Weights of a small mixture-of-experts language model, trained from scratch on English Wikipedia.
Size: 9 layers, width 384, vocabulary 32000, 46.3M parameters.
Experts: 16 experts in each of 8 layers, 160 SiLU neurons an expert.
Training: 283M tokens, 9289 steps.
Below are experts of layer 2 (counted from 0) of a mixture-of-experts language model. Rows are named up (a neuron's input weights, with its number), down (a neuron's output weights, with its number) and show model dimensions 128-191. Each number is 500 + 40 x the weight over its row's rms, rounded and kept within 0 to 999. Numbers have three digits each.
Before each expert's rows: "comes after" lists some tokens at least twice as common just before its tokens as in all text. This comes from a sample of Wikipedia text that the model never trained on. Tokens count by the router's weight.

# expert 1
comes after: "\n", " in", " In", "In", " United", "–19"
up6:561488489515540502459504545501592489578499529493499516531502531542515515533472499482568510461585467469556512578491491528505481443503472539561416563531501556504509478449483437517599506544503462
down6:533534534553570575546505510499483474488586470485430517523460500470523523555481535525574440502546481430504496486523451470463504507487474521415524552475470563449520514527508471503544461495479512
up7:519544597428461524536540445442509540472443509548483483539482451525462485496502491498470488470506458547466462490450535533504528504549552503474390490536571497476458422531538509467436530502489530
down7:484574503445493489497520453483467538557487519510560559492467513501579485460467518491468504501472512542535513425471590434493445567516581523493533535472486465517458500530530463507503549473552452
up8:490425496508501510484585442464509564517511492468491460454440458504546523480476474456514442564476519467452469524499559520467490549509376486532552489457526440581462552528472490537543494482504438
down8:483539527478467510549449513583468487560466542492500519515493510538517505561513448602475485483503500576523492513401455440498570503491480467520493490509501442427534437498514628465424604456527522
up9:497553441471542458488455472507531557455456516478508518513488497426442487515454466524364447421524493556422506515540459533526509498504520477457509529462542458526500467496608508486485540418451473
down9:386478475487449462496491444562434496510505435498491423544542446442513540543583461489510580510454523470518514506514480520539435551510533497488455482510465544555556441505459510449434435458547498

# expert 13
comes after: " |", ":", "|", ";", " (", " 3"
up6:578487490536485507509483495494520438465412460448535465526510526497537562519480524474553466498531450512532538517543518473519571528530419477541466474430459521428498413528501543517495461560438505
down6:566511501452467510526544519494531516536554488486434472470454465571489486455556482508432544490418501528563441518501566463504453520489538496427526436479513526508451536496451521516542463534515564
up7:512528544501458484534446571526463521521507516521523530542553480533518554550523526445524582540536473399448491490547528526530579439448567422528431496515489499487508441506526491559525488558514461
down7:414489504478571480560511552541544468515464505503477439541436500525434490444420531483468494518516509561504523525475525516484524566505454531520501574519446521538452438453527446527549504554521557
up8:490465474485501515476364456505571488515429457440545444453505511523530438540446501472522502537426390488534532461480466478448472528490475501505523503483546546545428535509506465493510453543503549
down8:512493471544487550499507508507451487464526513532521457564497512521468539506520490514536450473496597527536448483517480523543449436476473473511513446500497512516555543526515561497535479560492523
up9:515532518538534441534525511474454559523559485566483484482453494509467503558569453463505466530501542489600415550486564533524511521473542478475526455534439509542538533500483465517506485527490534
down9:462451432502492494545545523560537499454453467429478486501448504446503443488455498540532517517482523499448509475440478489493467441498404545522479544482558416441451474502543496466471478533500568

# expert 6
comes after: " |", "\n", "|", "'", " for", " won"
up6:510460518515516551535509457502481537537435473514495412485509508492515467519562577503505443482485535502518541536538525460505472504511462521449488520501457485464484509440482453483517481476558549
down6:460484541525546530531387520528496454529486463504541503567513454532420544550563494508450436480521569451490420453562486450512517507543538504426509493487432496563502545482485455477544508476513527
up7:485457530467604443542560464495460516455566554566508559468517519529446521535490508459450525444522536434511439455488506502492597511514538496468500513508435571536415568536438486564444454510514476
down7:435531426529463468510490550490520510518369517414516534470470508508429451464532509517477463491473452534493589507483490426483472492513483496502497499529517425465566423529533559529503550486471497
up8:492440516513552493453460516517578552607501438553463520496535484465518497563473511470453471501410487568469571447475451508543446509542538513491483504482517532494502455417517501485476483483582465
down8:532515474552492487463538520546462534482492513499548486454527477538485527452515490529523556519557525415482545424491532442474515537535499433472429458511462466509557550481556477523457468481440542
up9:465478465515495469586537490397486444434523527537493461497525435528416541442433517474546509515493455424479393518450499520491540431509498459481515491488470523519542466552493517520466519442447590
down9:531477444515528547507462463470518488495477430507586491492436474499469560568527590571512522533507499508498515465544501450515498503435480531582480416430514485500539426517459518473531572508514500

# expert 3
comes after: " the", " The", " a", " his", "The", " their"
up0:489544498469507488519480504589566464524516549474422444532523526535551483483496459532453440435498469535519557615461453500519546468457490496507505499546497503516473440508513460531501488481569514
down0:493481546479462490428481475513477519509508441507525491546497538432491496558439568473485492524471483530484512468569485489541505596543462539489507438442511524448524517537522553535463551453506462
up1:495475544477526529477518498485504528516464574485493516514515449500452464465477482474493529535486464464523525442482622498540429431496487523435531450513532528460512481509484542533474494505541468
down1:468445401501501577523486530458488517449545496570629544448517430478502437504441506513523485461495469500541441481479509454438515507456529492466521546465525479475485463528458478481515379520511427
up2:470478470484526491493517532482488458444476514481481498511478468551482499528475498494491525499489496445483487567458543545490497485507459493477452502494548515471477481503489511540536442465590511
down2:470475440506485501476455529450467444550471489516615536466463487489512449553469437576516571483505489505506451549499502479478498479510538522476472451421575494485453464528497493490508394433564514
up3:442506531520498517489558443563459525525492515431493463526525441460531485529486504523455451502517511483503580488409568428521493443494492473500448536545500480512448448562526491497545471463588457
down3:527512490495437492472423473435562488547483510525620455496475528491496456479439418495453525488491549498441515557506465523534507544580510492498553540426488492458490457447548504456419472467523490

# expert 0
comes after: " ", " —", ")", " 0", " 1", ";"
up6:577528512549564481473513499493457526541566538582526594538483468454463507540519475454515551530429534488528430542509515560471409490499468471443522549460459509477525545459501497455537517462508476
down6:496475517520454508546472420495529526451489561469565511497496515582463524422504540529464503439533499502482510471505532503491539516490510486401480508531489501520446551578500511534582455493474444
up7:527494515569525538476518495489478538408492461511477559453456461502494540485418426536486493447485508528494499454499455502561515481456599572471486513556476476457480479567493542452514516542570462
down7:484523478489574558437548482481490461531463475546540497486555494443500482497500515473513534491516549459520508531412463536556412559514539504531560521606528485543494511475481416485492515529558480
up8:576507576492501541442501477440502556404482499464455466483463483518518530556436417541459519491532497539504561475499475520550500444475537623502459468555576477439512452554501508438534498534530435
down8:549521446486584554408483399528481500535511494579480556456557528470478506511450546473491530447464437521499564470494516515564447477508493426468482483548551465450499552534563509547546523547521551
up9:514446468428403471447493553519439479540510512419515488467538505523473492564559534478462548544513485445456552516584536453450531515486509499582527480496559525539516501513500519524483477518469518
down9:475510467471438486470526531522516564509517380438416451496405552452464472496493439518505488537440530480489457468570540493443474535502479489439513513418582547499553499463481523518477517486492506

# expert 7
comes after: "\n", ",", ".", ")", " such", " well"
up6:459516531429533460446528546471573413488500502468472498476489519483534506481517513485520537504485516483525496453486546430460506439472481448502549551479507528489511470523483453491436488486488463
down6:544434473540519550476411512452463564522522443544600470493449524537487482531499525574485509430548579505584487495540511462498447477504469540505541446455436491507458504476461567481480502546495539
up7:457483559458483513507512474577435512495520547512460525600509488547474485516575529546509532493541505526520554433517544428530476517485485528503497452594455561542465486501508470479502469435515513
down7:574481421445492450524468486486472485514479505533456498464477434528465511438480456500416558499508426546522511448466508540446512596485400423474403525483535523464509539499496568499472455548467553
up8:439477529522553489534492473486562496482540498542482497550469494517475536501505483471550503450510491480451479536484549447535477525508444464514486569555574475475456494575480454551534486480548504
down8:507359496572532518550458515478485456458492480522557525502533485496494520473522549528436543496543424425534468436484490477468464534533453476510480509479512494504568555490513498497489534502486506
up9:513531522425515532436513570468377490487507491505596500442480471520503509567504534486474503548511519466548550509551482472502521530522488517492563496454494482522520484415433508527492517503522484
down9:522524453503548477559579389574526480509505478518485494463536487523460479458514506490557506473488466575540546483502411524488510494483587530500487467491475554551520502533496495518517430491512529

# expert 11
comes after: " of", " the", " in", " to", " on", " from"
up0:523527424510499474428453512546510494514496483528431555565507463480456483535512432509561499482486546507479532498500575490497480511492561464495443597461490482468487406446509419456518488464492489
down0:450442486492521477566493553442492454534450457428524490512519484472392455601454525517521510494550474475528470523433506511543455515496435481478505435532481595498537550530463486492482483517492534
up1:458561477578519533494470426522419490412546544564533556464454498543545561464542549520505498452575519459442580587471492455472524551518460521574435599458546512447444535520498523449492544487524455
down1:587581503443521532557566458526542503528534542520516530455487489486488541531468415491528587502546461424486418524487429449501491454483407452514522500435486481497539558502508535538475443568548509
up2:465504458500612499509548466616531532484486603493407538539512480421558486541515489444531537492489460534593482487513520493442551502527560485514469493499492489403513479466556433505458512465464473
down2:556438513424439530511442556499400522489468487574525489398546515512495507569490469538520491481456474555484524516520468584596454484525484579540536516593545522493488501456538566451483492492499464
up3:518503473556401537512526509498488492386595412495599463538516499482492456531537531506496529450544530488490461503522639493549510545493464501501544498442560505556435548521457513560550496498456535
down3:384526502480573455502484459509510585526488477484534422485438528531538488456550507531515451538562504472462489507487474497490482520515422489495518497492533473438456509475451468488527497594479519

# expert 4
comes after: ",", ":", " of", " by", "|", "="
up0:440438505421439500479428489539476485538445460499476417541577512470470512529554468484434444463454450531491513478495468540544519542570536555511503452429514531519488487548440548541501479491493532
down0:473559446519524530536536483466526478434531479529511545483440521471495504445502517449569505558543542525521439516499540476512496505515458477480510570525506447522478486539461524513477523550475513
up1:456560483528478482510483540507522485447471445432488433471474487533473537525532582522591574487482470492473595557518527524517542506532501505561515485497499553523471470498464488557508561542425536
down1:587535482533485486479561462445509542537533473566448544487467509475532417372455447431427439487487566534540413408463460506423468501487483443455433465473529497494497521513531478468509470434533522
up2:494550479488519471487596441486511517469493497535497439497492412516461493486402500497560441559495526454531517448479492545451511496494459425445487455507542529525431517496435476465532467537414470
down2:552447506579438470548379532509491477540475446446442504535546608518512474473567498480489598481485466564478521555546505448578438542480495627592537533483451458513564534484549492553454494527594578
up3:469483497564503509512464468488509533551511629523483495502536547500489474497504511501490531539453501477495456484439538473499446577538426497536497528449475441519491539478486472494560488473446442
down3:493467510466483489481446488542515572497478399515514507494476472552526484484574485482569515478540459564530549534521464533581477497494612529467569498538551485540505485490564589485447490556533519

# expert 12
comes after: " to", " and", " was", " a", " of", " is"
up0:489543492510485525544435556513525504513451494469452514492531501535567487510478486519448536431485455527498503454590512486559504500522484587487469521517497532583403450423596542485474482448503441
down0:528510521542574537524564399437473488538514496558514540584447500466505511543548512487501510563511463455521447548483527535436507427509474422493512448523457511501540585577426494549565524569556459
up1:471423411473462451508538455468417544504485471428485529452523490533533531466532502548537524497526560527523480532503557469457486526497461386545489519491531519528503474566520509443509467512462545
down1:476535540499453482513474541551525452506515510459489476515480524595524530411520392519577535486520461558477541488427534552650532489470553487507579503510470492495544484452523471529388487577518510
up2:480469482522483497538475529486443529541460475496408575505535469533539492526507535494490519475515423436554524465567545421513479546557421556582469562513561464555427522422522512522465465503440495
down2:520535517497530492463557454508459482478534518512575527479467507481471548508435490478435499559452520494504458556530518514458532467482584473469566444473379499486544433574530567503532511499491519
up3:544511464491520458494429501501510502456479491524442546487510492468507537487477500499454497479511493552539453496522506528466496513480570543555483456530568459466453513525502504560523550493528502
down3:501548507474528518514530439458502515489459545442491511508451514463525507507518465484526524482532530447434477551447523399583482490532448554437514485376425493525515486526489450573445528593518425

# expert 5
comes after: "\n", "-", " ", " (", " \"", "|"
up0:526521433507426511536547520484478449435529473527472481492511493472507500499540459511529522478512441531522489460545459467458565508466493531513517529489593463520525479521420508582487484501518505
down0:506523553519415508537487519515467498527489554468538465543540500533529495490540597518556506527526503497417561592524468529516557528544487577582426490407548506483453498545490549457541480494506488
up1:548450526467471538483499462510454457472507518494506518483544519621535527500547529492564425519545493515504458528622488566488471473544525488547421493533550504540522468570493517535468504556478498
down1:557517484504422550569434469495429537534482484501518452486556488496553515454593479555545501439570429440505500498495464470572452512473491487555502465477505493531537520456426452497540442473489502
up2:464502526464466504488439403469511495447386544431545509440518528518538496475443468522502458396535434529526515444580511491482454563521535543503490521495470552403470467514517491564459515506516482
down2:544522468545510430486556585622560500494504549490521437503493476471462517532506504456571471521507558498448487517539515545559534488513436452482546484466464504490519579515506520446499516446473436
up3:417549493527489516522508503450483516515511497523469477505489467503476500491444423443441427511508485495500434474443483543487464560509479542513524494505516443506525499465564507521492484526506536
down3:559461550481412468531496456461487539524463463478528589504434499500502514590487532530465551511549514516448513479541517505563448514540563525455510501551490492496513431500540576526538494495456492